Below are experts of layer 7 (counted from 0) of a mixture-of-experts language model. Rows are named router (the router's row for the expert), gate (a neuron's input weights, with its number), up (a neuron's input weights, with its number) and show model dimensions 128-191. Each number is 200 + 20 x the weight over its row's rms, rounded and kept within 0 to 999.
After each expert's rows: a language model's description of what the expert responds to. This comes from a sample of Wikipedia text that the model never trained on.

# expert 37
router,175,174,169,231,198,180,218,215,205,212,203,218,235,156,206,199,169,182,186,185,181,225,192,207,217,182,191,220,220,202,171,205,162,187,218,198,206,188,216,210,175,202,233,177,195,175,219,211,180,231,200,215,213,194,174,210,210,191,186,161,192,199,244,211
gate0,241,188,212,206,172,228,189,208,200,237,167,191,197,179,192,202,195,241,200,233,181,204,188,207,210,224,200,181,198,222,200,219,189,181,218,188,175,174,222,233,213,194,215,215,217,189,231,224,190,186,159,196,169,151,188,191,194,222,168,185,214,193,193,193
up0,186,210,228,217,205,219,184,197,219,179,197,197,199,163,204,184,235,202,231,183,193,168,179,242,201,215,175,225,230,228,225,237,203,189,222,217,184,164,206,193,173,168,202,178,212,206,175,210,211,193,182,206,174,195,208,181,218,207,150,204,226,181,208,172
gate1,205,184,203,205,225,219,231,160,198,212,172,193,212,153,194,183,192,220,205,205,175,185,229,199,182,161,225,193,186,205,170,183,204,182,188,207,186,180,205,182,200,197,201,192,178,185,238,181,221,199,190,198,230,206,249,166,185,208,191,199,184,252,191,201
up1,194,174,205,183,192,205,217,187,222,197,182,203,220,239,177,191,174,193,223,221,223,207,191,180,199,204,197,209,198,183,194,209,207,200,219,208,218,204,207,223,202,215,175,214,193,191,172,176,215,201,194,185,212,194,193,217,197,180,171,204,193,195,190,191
gate2,210,189,216,208,226,200,207,184,217,182,227,186,172,174,198,192,195,212,200,229,221,199,219,212,214,219,165,203,235,178,180,203,254,216,153,253,185,246,195,186,207,253,200,183,177,226,221,210,220,203,159,208,220,183,199,191,194,188,205,207,185,164,231,226
up2,158,221,173,187,201,180,180,189,201,175,194,193,221,217,214,197,194,182,219,201,205,220,188,200,203,196,172,219,197,228,172,223,187,198,177,168,170,196,223,200,185,176,189,203,198,205,210,214,196,172,213,211,185,193,231,179,231,186,208,175,193,222,190,201
Middle word pieces before endings like -er, -ing, mostly consonant clusters, e.g. Travellers, Writer, whalers, culled, Blending.

# expert 21
router,180,162,182,220,205,155,215,212,201,236,171,236,216,190,193,203,198,181,205,200,184,205,190,179,210,196,207,198,185,210,172,220,168,182,232,175,226,217,219,201,183,216,231,208,194,196,198,247,145,207,202,232,219,223,196,216,216,205,188,194,192,196,209,215
gate0,219,195,199,195,230,210,180,180,173,197,167,191,224,228,185,207,215,192,203,214,142,223,231,179,215,187,177,206,220,199,172,184,211,165,189,216,209,171,202,181,166,199,160,204,223,197,203,217,192,231,211,229,211,183,215,207,194,194,202,200,176,217,246,203
up0,191,221,182,204,221,191,218,157,190,201,194,221,199,187,193,167,206,202,209,245,211,186,165,166,172,198,233,185,193,186,219,163,191,212,230,187,218,183,203,192,176,191,194,201,181,185,208,161,223,225,194,226,190,187,157,166,218,204,176,222,233,196,223,184
gate1,224,250,194,211,207,221,206,197,241,229,195,200,196,214,207,194,189,191,197,184,170,232,199,194,200,221,221,217,206,160,179,202,198,171,209,193,221,178,193,182,190,240,231,175,200,215,195,209,182,206,198,199,215,180,209,200,208,199,217,201,153,206,227,211
up1,180,186,198,172,183,226,179,200,197,188,190,232,200,164,199,169,203,224,169,183,199,234,184,205,215,202,216,221,198,194,167,222,169,183,172,200,191,211,188,177,163,186,157,180,253,174,210,225,159,211,191,227,204,199,215,207,205,188,197,195,247,212,183,214
gate2,201,171,192,225,186,209,203,221,182,206,199,170,211,169,214,207,211,200,224,200,198,185,196,220,205,164,230,206,152,241,218,196,226,206,269,163,145,233,183,179,182,235,198,221,161,191,173,188,198,163,228,200,244,171,171,201,180,202,204,179,180,184,177,197
up2,201,221,210,185,162,218,152,202,180,196,220,170,187,228,193,173,178,175,201,198,151,197,208,212,214,193,190,255,180,160,202,156,221,193,200,187,210,191,223,165,178,235,189,213,176,204,217,205,199,203,177,213,187,176,157,216,183,201,174,197,181,211,191,198
Latin-style pieces of genus, family and species names in biology articles, e.g. -idae, -osaur, Macrauchenia, plus Family and species labels.

# expert 27
router,175,188,180,218,160,205,196,211,227,233,191,205,201,199,212,221,155,183,201,200,194,191,189,232,232,163,171,197,199,232,184,186,191,154,193,175,244,203,199,224,181,210,211,201,207,198,208,206,163,238,201,214,195,243,162,230,209,181,185,188,206,229,208,216
gate0,195,183,235,167,220,198,159,218,187,232,210,186,226,217,211,154,200,203,205,179,213,181,224,194,205,234,164,257,224,188,187,218,165,187,184,172,198,210,210,223,178,213,205,161,179,188,162,182,179,195,192,203,197,221,215,215,222,182,196,184,187,162,218,197
up0,203,203,140,208,223,215,226,170,221,171,206,199,195,199,219,192,200,190,170,203,160,193,227,177,198,219,190,188,200,217,197,193,193,227,219,169,200,183,207,188,176,219,179,198,212,213,187,180,205,175,228,220,209,217,187,203,236,187,211,195,197,192,209,228
gate1,205,200,196,199,232,203,198,175,168,188,183,189,207,226,169,176,210,213,190,192,198,203,229,212,211,176,200,172,170,229,160,158,224,182,214,162,215,211,208,168,225,208,189,177,181,260,231,215,199,192,201,167,160,211,195,218,219,192,206,196,209,224,197,171
up1,222,226,216,185,200,196,208,193,207,188,159,186,198,196,220,183,184,173,203,197,165,214,201,217,202,224,211,191,182,176,199,161,202,224,192,212,211,181,163,190,215,182,200,204,218,212,182,206,199,224,185,189,215,174,245,165,191,205,190,224,168,193,183,193
gate2,192,230,189,224,190,217,193,205,193,186,199,203,188,233,174,241,175,223,231,219,173,182,239,193,224,188,217,200,206,198,209,213,218,252,197,170,176,186,230,200,184,191,197,218,216,214,218,214,223,223,196,228,198,180,198,224,220,211,165,170,208,190,167,190
up2,200,174,223,195,195,192,214,226,257,203,190,212,186,192,206,202,174,195,197,204,258,207,172,206,191,194,217,178,229,183,198,194,211,218,217,220,157,240,156,165,223,216,176,207,173,206,176,210,159,207,186,181,201,181,173,200,220,177,204,189,211,221,200,211
Digits completing a year after its leading 1 or 2, in dates, seasons and office terms, such as 2|023, 1|996, 2|015.

# expert 13
router,181,154,199,215,163,201,204,215,202,217,214,216,201,191,203,210,163,139,181,181,187,195,195,188,203,184,187,241,208,233,196,216,190,174,213,200,202,199,214,195,199,236,226,188,205,193,230,205,174,187,210,210,196,207,156,208,228,184,209,195,190,225,233,197
gate0,191,199,187,222,182,205,227,218,179,188,199,180,164,200,217,197,190,166,178,192,167,206,217,201,189,212,168,241,205,184,218,225,177,219,208,221,160,207,233,201,169,198,188,192,200,184,222,203,193,207,215,179,223,180,190,205,231,211,191,203,223,166,146,189
up0,140,211,182,230,210,215,192,208,185,248,206,155,203,216,179,189,168,187,180,240,220,220,178,219,189,202,205,185,201,228,206,205,191,178,208,211,204,225,178,198,233,182,209,210,237,194,216,240,223,212,211,220,226,193,211,177,190,227,200,172,202,213,188,214
gate1,178,188,228,208,221,223,200,212,206,231,177,185,203,228,207,178,193,229,216,201,186,217,219,183,201,192,203,207,193,252,261,158,184,226,194,193,192,192,199,196,217,200,214,186,165,211,219,189,211,214,196,183,238,189,209,195,192,203,207,191,203,228,199,149
up1,196,187,184,210,188,223,205,191,191,219,226,180,203,227,214,216,179,223,175,231,234,183,176,195,213,201,245,206,194,195,204,165,189,182,194,210,206,199,204,200,155,192,125,176,225,191,190,204,189,221,222,226,188,222,215,222,196,164,225,215,202,186,224,186
gate2,193,146,217,218,164,184,195,194,161,197,216,235,223,190,202,218,238,194,205,194,203,180,189,196,201,212,212,188,208,173,198,173,185,205,169,197,235,189,189,191,192,242,234,187,196,186,205,193,181,188,193,206,183,150,237,210,249,179,196,200,190,227,192,196
up2,204,212,191,169,178,212,194,223,210,174,178,217,184,204,192,190,181,217,220,161,230,255,178,196,190,221,197,217,187,182,204,213,204,160,195,207,224,170,208,213,199,201,204,175,176,214,245,214,186,185,217,192,219,190,190,225,193,219,182,147,152,237,212,212
Backslashes, braces, dollar signs, underscores and command pieces in LaTeX formulas, e.g. \rightarrow, \zeta, \gamma; also some table pipes.

# expert 18
router,186,190,199,208,201,149,204,219,198,240,186,244,199,204,216,194,192,191,206,195,153,218,207,200,207,190,205,207,188,202,193,213,183,198,225,162,214,185,210,199,176,203,208,198,207,190,216,218,163,208,227,215,172,231,180,216,215,204,169,200,186,225,208,226
gate0,185,244,182,194,224,236,200,175,209,186,215,207,191,189,174,224,220,180,229,203,204,185,190,177,218,172,175,216,226,203,213,166,207,187,223,163,223,247,251,212,166,180,209,240,199,187,185,176,195,173,223,219,165,187,207,211,225,191,225,193,192,216,212,207
up0,224,208,216,217,204,215,220,228,208,226,216,236,204,245,269,238,251,226,189,190,180,214,223,194,170,208,179,205,215,215,184,213,181,192,181,214,197,202,211,206,229,209,159,190,165,184,216,187,242,208,156,186,185,177,172,168,187,172,183,186,189,182,188,243
gate1,197,179,207,193,222,221,201,166,209,215,220,198,222,204,201,185,222,218,185,210,204,178,199,216,195,198,151,211,203,216,221,206,193,195,207,212,225,222,209,222,199,226,207,220,189,234,195,210,206,212,190,178,182,193,189,165,162,208,211,184,190,205,193,207
up1,199,237,185,204,204,197,175,235,197,216,207,219,218,198,196,188,188,232,213,159,187,216,196,181,224,206,231,210,186,194,207,209,227,237,185,205,232,193,229,188,184,212,193,166,245,174,224,179,208,182,220,198,220,186,205,199,224,206,211,181,191,194,208,195
gate2,187,210,247,215,224,187,249,208,187,192,204,193,157,187,181,209,190,220,218,184,176,218,194,202,197,205,187,224,207,177,199,188,170,184,190,184,182,183,194,209,197,234,173,209,210,182,198,198,235,191,216,200,165,206,176,201,220,167,182,174,208,194,168,207
up2,158,197,235,190,156,157,180,197,196,221,192,185,227,206,222,179,149,231,212,215,169,223,188,231,205,194,196,226,219,203,218,224,205,180,196,195,231,184,189,180,177,223,163,205,172,194,178,208,209,181,182,184,189,173,212,177,175,226,216,197,185,209,201,191
Linking words in natural-history and species articles, like is, are, known, commonly, endemic, subtropical, usually; also Greek and Cyrillic bytes.

# expert 25
router,211,178,180,211,188,179,203,219,210,256,221,203,204,186,206,218,163,166,177,193,154,196,163,200,211,199,193,188,214,209,192,209,192,191,229,201,202,183,208,215,182,229,236,169,229,191,214,202,188,206,193,201,198,187,181,207,219,204,166,183,203,203,236,221
gate0,208,183,183,217,209,198,175,205,201,236,192,223,221,223,212,215,193,198,211,218,200,179,183,196,215,169,231,195,189,193,184,196,219,150,218,177,162,181,131,209,169,186,198,188,252,209,164,203,187,174,175,199,192,213,224,231,235,188,208,218,202,227,198,203
up0,169,227,213,186,196,202,177,187,196,204,186,201,220,237,185,233,206,206,224,238,204,226,178,173,172,197,210,158,190,193,202,202,232,198,185,187,212,184,213,178,186,247,205,211,195,179,181,197,167,207,217,191,169,173,183,178,207,202,208,215,217,223,211,230
gate1,184,188,194,205,250,218,164,170,203,220,204,194,183,201,210,222,207,198,223,204,157,158,247,227,194,179,237,192,197,198,142,237,205,190,195,199,199,206,189,213,205,208,188,197,197,184,175,199,199,206,196,190,222,175,186,201,230,201,203,202,194,211,181,178
up1,186,199,202,221,211,225,189,190,216,179,169,200,192,225,227,224,185,173,151,206,208,232,206,171,210,182,223,177,154,221,173,229,215,177,184,188,178,197,221,195,204,246,204,226,224,166,172,201,191,222,201,219,195,212,191,210,206,210,221,178,212,212,192,206
gate2,202,184,201,219,180,202,173,204,195,201,193,181,214,168,233,178,210,227,167,217,214,198,181,160,218,238,193,188,194,212,215,170,203,185,212,186,188,231,189,184,257,246,185,198,206,202,171,224,205,180,188,223,233,212,215,197,200,211,168,205,173,202,203,234
up2,210,245,222,212,210,204,185,184,189,215,244,190,210,197,194,224,256,227,213,191,189,208,238,215,223,196,217,184,204,235,233,201,201,213,169,182,215,163,188,222,172,205,212,187,216,208,217,226,177,208,209,197,197,227,228,211,232,186,166,197,206,201,200,180
Raw byte pieces of Chinese, Japanese and Thai characters, plus video-game platform names such as Windows, Xbox, Mac OS X.

# expert 26
router,199,175,182,207,178,200,213,225,211,213,198,221,206,192,170,217,197,184,187,194,172,233,214,226,226,174,197,195,233,215,204,213,200,181,210,194,243,226,193,234,195,187,242,187,214,200,197,212,154,220,201,199,221,209,192,218,208,172,179,179,193,203,194,189
gate0,212,176,223,174,210,224,212,215,184,200,198,214,169,183,206,207,205,194,211,192,220,203,216,199,174,151,179,208,184,178,174,234,215,218,202,220,164,198,190,212,207,185,185,212,204,216,179,205,197,215,162,199,216,205,179,235,167,203,222,191,182,176,168,183
up0,187,192,170,242,216,218,202,215,212,233,200,151,204,201,223,182,221,168,187,237,203,194,201,188,192,169,198,225,190,224,191,214,150,239,217,205,180,174,186,194,220,225,184,182,200,197,176,178,217,172,227,198,184,248,184,211,187,223,266,200,187,188,181,204
gate1,183,190,199,191,205,223,187,206,224,244,183,244,186,171,227,192,236,205,217,181,204,168,155,183,199,186,207,186,214,193,214,227,207,221,232,193,175,218,201,166,222,187,219,234,194,225,175,148,217,215,212,205,202,189,212,230,215,144,244,188,218,181,197,198
up1,167,234,179,184,179,228,229,192,214,219,224,191,214,194,190,220,195,190,208,217,194,235,237,192,195,217,211,204,241,215,209,175,194,150,162,181,259,186,181,190,232,205,198,223,208,220,166,223,173,200,217,208,226,195,246,224,203,215,206,257,196,184,175,199
gate2,186,228,192,219,200,168,199,192,184,196,173,190,222,183,190,163,187,160,207,173,234,190,240,191,178,221,188,191,236,199,217,182,205,204,205,202,206,221,160,199,213,195,216,237,185,207,185,222,204,205,164,225,205,204,196,229,205,184,220,144,180,204,217,254
up2,160,172,159,216,180,171,182,190,221,181,217,202,195,224,190,183,215,214,209,200,184,187,181,157,207,189,223,206,185,210,173,201,210,189,169,204,216,171,196,211,257,211,197,195,248,171,197,195,224,202,203,203,212,195,197,226,224,205,175,176,195,213,152,219
Military words and ordinal suffixes in unit names and ranks, e.g. Army, Navy, 172nd Infantry, 1st Marine Division, Lieutenant.

# expert 20
router,215,174,178,229,178,201,197,218,212,214,185,216,244,205,191,186,197,176,205,183,181,207,189,190,233,176,189,197,206,190,209,239,195,177,186,181,205,223,241,208,160,186,219,187,207,202,218,205,185,225,219,224,233,207,188,220,217,178,210,203,198,196,236,214
gate0,157,218,214,205,167,206,225,218,222,172,192,181,187,216,200,210,181,187,206,207,242,194,203,170,217,218,179,178,175,203,230,202,219,188,180,179,174,223,200,164,191,232,188,184,186,231,232,247,190,215,211,229,189,195,223,185,226,202,200,228,183,202,236,180
up0,197,223,172,199,219,198,205,163,211,157,198,221,214,177,220,171,177,178,203,202,222,174,207,180,193,209,192,200,200,197,158,177,227,198,232,224,201,221,216,200,219,177,208,201,187,162,178,182,186,218,214,215,198,209,182,179,189,185,203,140,210,204,183,257
gate1,210,201,221,216,191,202,207,199,191,184,208,199,199,186,197,205,217,226,193,202,201,190,229,201,212,211,171,196,204,211,209,196,220,182,184,171,218,200,235,217,191,183,176,163,186,206,241,226,192,194,204,183,135,188,166,190,237,151,199,207,220,209,193,207
up1,225,188,226,206,223,168,179,217,148,197,185,176,210,180,193,213,182,209,156,195,203,183,168,190,196,196,203,191,170,177,217,187,187,206,218,221,234,195,211,204,219,231,208,224,213,200,194,210,198,216,197,195,199,207,148,214,201,235,186,166,213,219,215,167
gate2,189,187,221,198,189,191,189,229,178,210,213,228,245,211,162,193,154,211,190,214,171,189,181,221,204,207,166,154,177,184,187,183,210,236,198,177,236,223,199,205,209,194,230,187,200,197,215,207,190,197,223,184,203,184,222,200,215,195,236,184,193,190,211,190
up2,203,211,194,184,200,181,200,218,204,205,210,252,240,204,193,174,218,181,227,202,191,186,191,217,221,203,193,205,222,185,177,223,191,208,222,190,218,202,208,229,207,197,223,206,204,210,181,206,180,199,173,206,209,180,182,210,213,180,194,200,197,201,238,214
Words in sports team, conference, league and racing names, plus cells of season schedules: Racing, Motorsport, Big West, Atlantic 10, NFL.

# expert 15
router,171,178,173,200,183,196,183,199,218,254,224,202,224,189,205,214,187,192,199,179,172,207,187,226,211,216,177,199,185,220,191,215,168,168,213,187,209,205,213,224,188,230,205,149,191,163,210,213,209,218,199,221,227,186,209,203,195,187,150,182,206,200,222,197
gate0,221,211,152,179,182,200,185,201,190,238,205,186,208,208,190,179,186,188,155,197,240,203,182,216,220,207,197,225,194,178,190,207,160,181,201,216,182,211,215,230,167,209,196,189,210,206,185,215,209,231,157,232,178,213,192,196,183,207,198,225,224,226,185,201
up0,225,183,206,229,148,196,208,217,165,181,198,199,192,213,161,199,169,178,216,194,185,195,200,188,216,198,168,211,207,207,197,199,190,194,222,191,202,199,177,202,206,211,150,202,214,196,195,162,163,201,223,165,210,234,187,227,176,227,193,193,202,216,204,184
gate1,237,203,216,168,185,180,175,216,236,203,178,205,199,206,238,217,211,219,155,213,169,200,207,194,207,220,202,242,208,195,196,244,208,187,164,188,206,180,187,201,209,188,163,206,229,215,239,217,197,167,183,223,187,217,223,223,198,189,203,204,171,230,212,182
up1,231,173,200,198,235,221,179,210,235,225,191,191,204,222,202,200,219,199,213,215,224,228,174,230,205,185,211,212,198,233,173,207,232,189,163,196,204,203,172,196,216,203,183,187,199,177,231,190,209,160,160,186,198,199,179,224,183,204,168,204,185,184,226,173
gate2,227,178,203,194,187,238,220,211,186,234,248,149,207,196,197,219,178,225,212,177,183,222,204,196,233,215,184,199,189,153,220,191,172,168,193,191,204,192,179,230,202,239,206,179,198,204,200,189,203,219,182,178,213,149,195,210,198,182,207,210,239,165,180,190
up2,213,224,207,199,240,199,241,213,205,209,234,209,144,229,184,181,219,193,219,217,166,209,195,241,228,204,232,237,203,178,191,213,216,224,183,205,216,186,229,208,204,219,177,214,186,218,234,175,201,210,171,215,184,178,161,209,201,233,208,202,222,202,216,192
First or second piece of a word split into fragments, often after N or n, such as n|ervous, n|as|al, Domin|ican, plen|ip|otentiary.

# expert 8
router,182,188,201,208,179,197,206,213,184,217,215,185,223,198,193,216,179,170,191,183,175,204,176,220,195,196,210,207,189,227,188,194,202,188,222,177,216,213,216,221,208,206,230,190,236,192,220,244,202,196,206,234,201,220,173,207,200,201,184,201,194,216,226,208
gate0,190,153,213,166,168,237,184,196,207,219,185,182,202,194,243,228,182,186,205,186,191,211,206,163,184,213,186,207,174,232,174,237,234,193,189,188,201,205,187,191,211,194,208,173,192,178,203,238,195,193,208,238,204,184,190,191,212,201,189,216,224,221,188,194
up0,210,204,213,175,225,196,227,207,211,259,220,184,199,200,193,224,159,178,216,207,152,196,173,207,221,214,223,216,210,209,262,195,208,190,184,200,178,192,171,186,188,219,186,206,202,213,239,185,161,213,227,239,188,200,221,195,197,173,183,211,205,173,228,178
gate1,194,173,171,194,212,182,181,195,223,233,270,220,219,154,205,203,172,156,184,198,161,208,186,204,190,202,202,182,201,151,190,202,171,190,164,202,180,178,184,180,217,211,191,203,191,173,244,206,189,234,194,232,201,213,199,194,193,191,198,192,209,180,205,221
up1,175,190,223,236,181,179,193,206,197,187,182,194,173,196,216,229,202,207,240,184,190,203,185,160,214,198,204,219,221,196,193,169,207,237,214,182,234,191,190,188,197,198,186,193,162,200,196,196,240,190,190,202,203,212,203,212,180,202,201,240,186,206,208,170
gate2,226,218,194,189,211,168,198,217,195,188,161,231,172,202,193,196,208,199,217,168,198,190,192,212,232,199,188,224,201,168,224,218,213,174,182,196,209,193,224,182,179,202,206,198,205,160,187,211,226,194,199,162,219,207,200,185,205,191,210,192,226,178,190,221
up2,184,201,182,197,185,195,164,216,187,219,208,176,226,233,231,169,181,183,206,183,198,185,202,198,227,225,220,182,198,208,223,196,224,225,188,171,176,198,190,191,189,169,231,174,207,218,174,198,199,185,239,244,226,183,178,198,173,200,181,201,177,207,228,190
Word pieces inside Indian, Arabic and other non-English names, often after a first piece: Bh, Raj, Singh, Vas-ud-evan, Laksh-m-amma.

# expert 38
router,208,185,186,213,200,188,198,235,208,242,209,202,224,174,186,206,186,212,197,196,180,209,226,223,202,206,210,207,200,200,181,208,196,196,203,182,205,224,233,192,154,205,197,160,225,202,203,231,186,207,192,203,191,226,178,214,217,148,209,182,201,208,221,197
gate0,200,183,193,195,221,181,184,230,223,200,234,178,221,211,176,221,188,213,224,208,176,196,190,186,213,184,162,221,195,181,187,220,190,201,197,209,206,219,225,197,172,203,193,161,240,248,214,186,239,184,194,205,216,215,234,192,214,173,236,195,187,211,182,202
up0,198,229,208,239,216,185,193,173,194,173,218,213,195,177,191,208,217,181,215,198,223,206,196,214,183,193,152,212,185,205,217,211,174,195,184,210,210,193,235,189,179,196,174,224,218,210,210,223,215,193,181,209,211,191,192,199,212,204,180,189,185,167,172,206
gate1,166,201,181,191,216,204,199,173,197,197,176,204,218,161,199,193,178,203,226,217,206,229,223,206,169,191,229,185,231,179,169,191,215,173,217,181,201,213,175,220,174,231,227,185,218,220,189,184,195,200,199,212,171,192,193,207,191,195,207,211,237,211,231,217
up1,200,218,194,210,158,192,174,201,206,175,205,174,196,217,183,207,198,210,171,224,173,171,180,226,215,193,203,220,194,207,171,186,221,206,198,198,209,190,194,198,214,175,188,195,206,175,214,201,218,227,214,195,206,197,202,208,196,169,158,204,187,181,204,214
gate2,235,174,210,198,211,221,183,204,210,210,203,239,226,186,221,188,239,193,226,221,199,186,216,223,200,185,200,195,190,213,158,205,184,207,203,174,191,174,186,190,199,166,222,213,247,203,180,204,189,164,211,205,203,238,157,189,222,225,165,227,232,161,215,172
up2,189,210,202,194,206,207,205,214,210,230,158,206,171,203,197,203,202,197,208,213,163,169,188,198,200,182,216,182,193,193,209,193,211,197,206,204,178,211,177,216,183,195,171,209,216,208,188,167,210,211,227,213,148,186,216,213,199,163,200,227,203,209,201,157
Line and table-row starts in sports results and infobox lists, especially M and L, e.g. | Long jump, Men's, - Mission type.

# expert 24
router,184,181,188,211,168,191,185,216,220,247,200,204,224,205,193,227,187,175,203,173,196,208,184,203,209,177,186,240,211,212,182,223,191,184,176,215,192,192,205,213,181,194,210,193,204,195,205,240,143,209,216,210,204,234,158,219,206,179,196,155,193,189,234,215
gate0,155,192,221,153,163,199,220,190,165,207,214,193,195,223,195,211,188,195,227,179,189,206,205,177,182,236,211,203,167,216,205,246,176,193,232,201,241,191,224,210,227,225,167,200,197,187,189,199,204,207,198,207,202,197,181,193,236,195,201,198,230,223,206,188
up0,199,213,198,203,207,219,172,190,182,223,176,207,194,226,209,147,171,198,154,249,216,188,156,208,174,206,214,173,198,177,216,210,202,213,150,182,204,222,190,197,217,227,198,189,214,182,182,229,182,165,138,209,182,216,178,191,183,177,185,210,175,216,201,197
gate1,169,200,194,218,209,196,203,219,219,171,211,180,176,179,204,194,216,188,211,212,204,199,211,229,218,165,206,223,236,194,190,210,207,194,195,220,221,207,187,213,219,198,219,212,158,225,202,163,214,261,216,199,183,194,196,217,227,202,186,171,176,193,174,231
up1,201,197,179,213,207,203,189,176,256,213,192,188,167,189,168,199,185,225,197,219,200,237,205,218,210,197,168,223,217,192,226,183,205,197,196,201,211,193,183,206,222,243,218,201,212,245,189,209,180,193,179,179,203,247,202,236,195,187,229,195,201,203,195,195
gate2,206,212,209,196,179,170,155,222,215,185,197,169,194,169,207,224,224,227,236,193,222,180,211,169,208,212,215,184,180,178,199,193,226,183,188,229,206,140,228,220,176,199,203,201,190,219,179,224,214,229,152,205,184,236,162,200,199,214,222,202,204,210,201,158
up2,207,177,192,216,172,257,165,192,208,219,224,168,187,191,178,190,192,189,196,190,212,223,227,186,224,194,177,157,191,195,208,202,179,189,193,182,191,206,173,193,181,192,181,238,203,199,200,215,192,191,172,175,227,217,207,209,198,223,214,215,205,228,192,207
Instrument and musician-role words in album credit lists and music catalogues: guitar, vocals, percuss-ion, clar-inet, fl-ute, in C major.

# expert 33
router,181,191,188,190,157,203,212,201,194,244,200,209,195,189,213,222,144,192,217,170,185,194,184,226,206,174,188,204,213,233,173,198,189,165,211,174,214,197,203,232,194,230,204,164,209,198,227,212,176,243,204,220,211,214,183,214,212,190,184,188,159,201,238,199
gate0,212,223,181,194,194,217,196,189,215,202,196,192,201,219,236,176,193,181,196,190,199,225,213,184,184,213,212,208,199,204,195,207,222,181,222,213,194,230,202,183,214,185,202,196,191,181,170,172,200,222,227,194,201,198,220,169,225,196,208,191,176,220,196,198
up0,217,205,228,185,195,226,181,225,183,208,206,217,201,200,207,246,189,184,228,171,228,210,193,171,213,220,199,188,194,204,211,203,212,207,205,164,228,203,204,232,213,225,173,201,211,229,199,187,226,206,228,190,213,162,202,170,198,190,213,194,164,168,230,173
gate1,235,198,213,185,201,211,184,201,157,189,203,184,190,209,191,205,159,231,207,188,218,173,182,200,185,196,161,215,186,196,176,225,211,211,232,187,230,179,149,173,218,187,222,186,236,186,199,155,224,202,213,195,220,164,241,204,187,194,154,223,185,177,196,201
up1,216,205,193,181,214,206,183,183,193,210,215,189,208,231,200,202,229,206,216,206,184,202,178,207,195,243,178,181,172,220,187,179,212,180,223,226,218,195,208,196,182,189,211,224,199,197,206,181,228,266,193,218,214,196,233,166,204,207,190,179,228,200,219,244
gate2,162,200,211,166,198,193,199,197,150,189,204,163,209,191,180,197,208,188,207,230,173,214,184,203,196,188,195,201,212,183,207,236,155,215,184,187,203,236,185,207,205,189,201,185,184,164,215,219,217,184,224,217,210,188,212,235,198,192,226,212,206,209,206,165
up2,233,172,170,207,169,180,235,161,199,199,213,195,210,227,222,227,202,207,204,220,180,231,229,195,199,169,183,173,193,182,235,163,169,191,245,180,201,191,187,248,211,196,196,182,216,205,179,203,203,218,197,209,211,190,189,202,214,200,212,172,204,186,182,146
Digits of years and period words in time expressions, e.g. In 1826, 13th century, millennium, early, until, season.

# expert 6
router,193,191,200,216,175,163,224,206,205,229,199,217,203,190,196,218,189,157,212,192,173,212,185,209,185,185,184,200,174,219,196,214,183,190,232,150,204,186,213,242,187,227,218,199,194,194,203,215,162,203,230,208,195,193,206,224,229,162,175,197,210,201,219,196
gate0,209,184,197,201,190,205,202,226,169,172,213,184,191,200,212,237,154,199,169,212,223,203,180,235,202,239,196,210,216,207,200,180,205,189,191,183,148,248,201,204,212,209,214,223,204,181,172,156,174,204,185,201,197,205,219,189,163,240,216,177,163,215,199,201
up0,179,177,154,213,155,187,174,192,162,209,218,208,192,184,197,213,205,206,215,194,188,203,184,212,226,198,196,224,204,183,231,230,166,218,183,225,215,186,214,186,209,189,219,207,190,181,202,186,214,216,181,229,209,197,201,183,204,220,202,182,244,182,180,147
gate1,206,244,201,176,179,218,180,174,179,197,204,190,209,198,232,197,246,227,195,176,191,238,203,205,190,205,187,175,190,201,202,207,196,210,237,200,209,212,243,203,220,215,187,182,174,196,210,210,199,222,195,217,200,209,202,214,235,232,192,201,210,204,187,197
up1,196,186,221,198,190,216,227,182,211,229,188,203,186,213,189,190,179,190,202,191,199,232,186,199,175,142,214,213,196,220,201,224,198,175,210,185,230,169,189,225,172,196,188,202,204,229,220,171,204,179,179,183,187,212,183,179,179,218,216,236,205,251,225,184
gate2,203,210,228,195,207,249,178,185,149,204,202,189,181,229,226,188,194,215,183,219,207,217,218,199,180,202,213,177,195,212,185,199,162,197,211,204,181,189,206,212,199,230,188,208,186,191,243,203,155,195,231,189,238,226,201,212,225,179,176,198,206,184,203,237
up2,177,217,190,165,217,198,197,207,199,184,247,175,190,178,202,193,194,218,246,192,192,196,219,169,207,208,201,227,200,183,197,209,180,175,241,189,187,214,234,214,194,177,203,204,235,201,166,168,229,176,214,185,209,174,190,170,203,196,215,183,189,193,188,218
Inner word pieces and accented letters in Romanian, Slavic, Turkish and other European place or title names, e.g. ș, ă, á.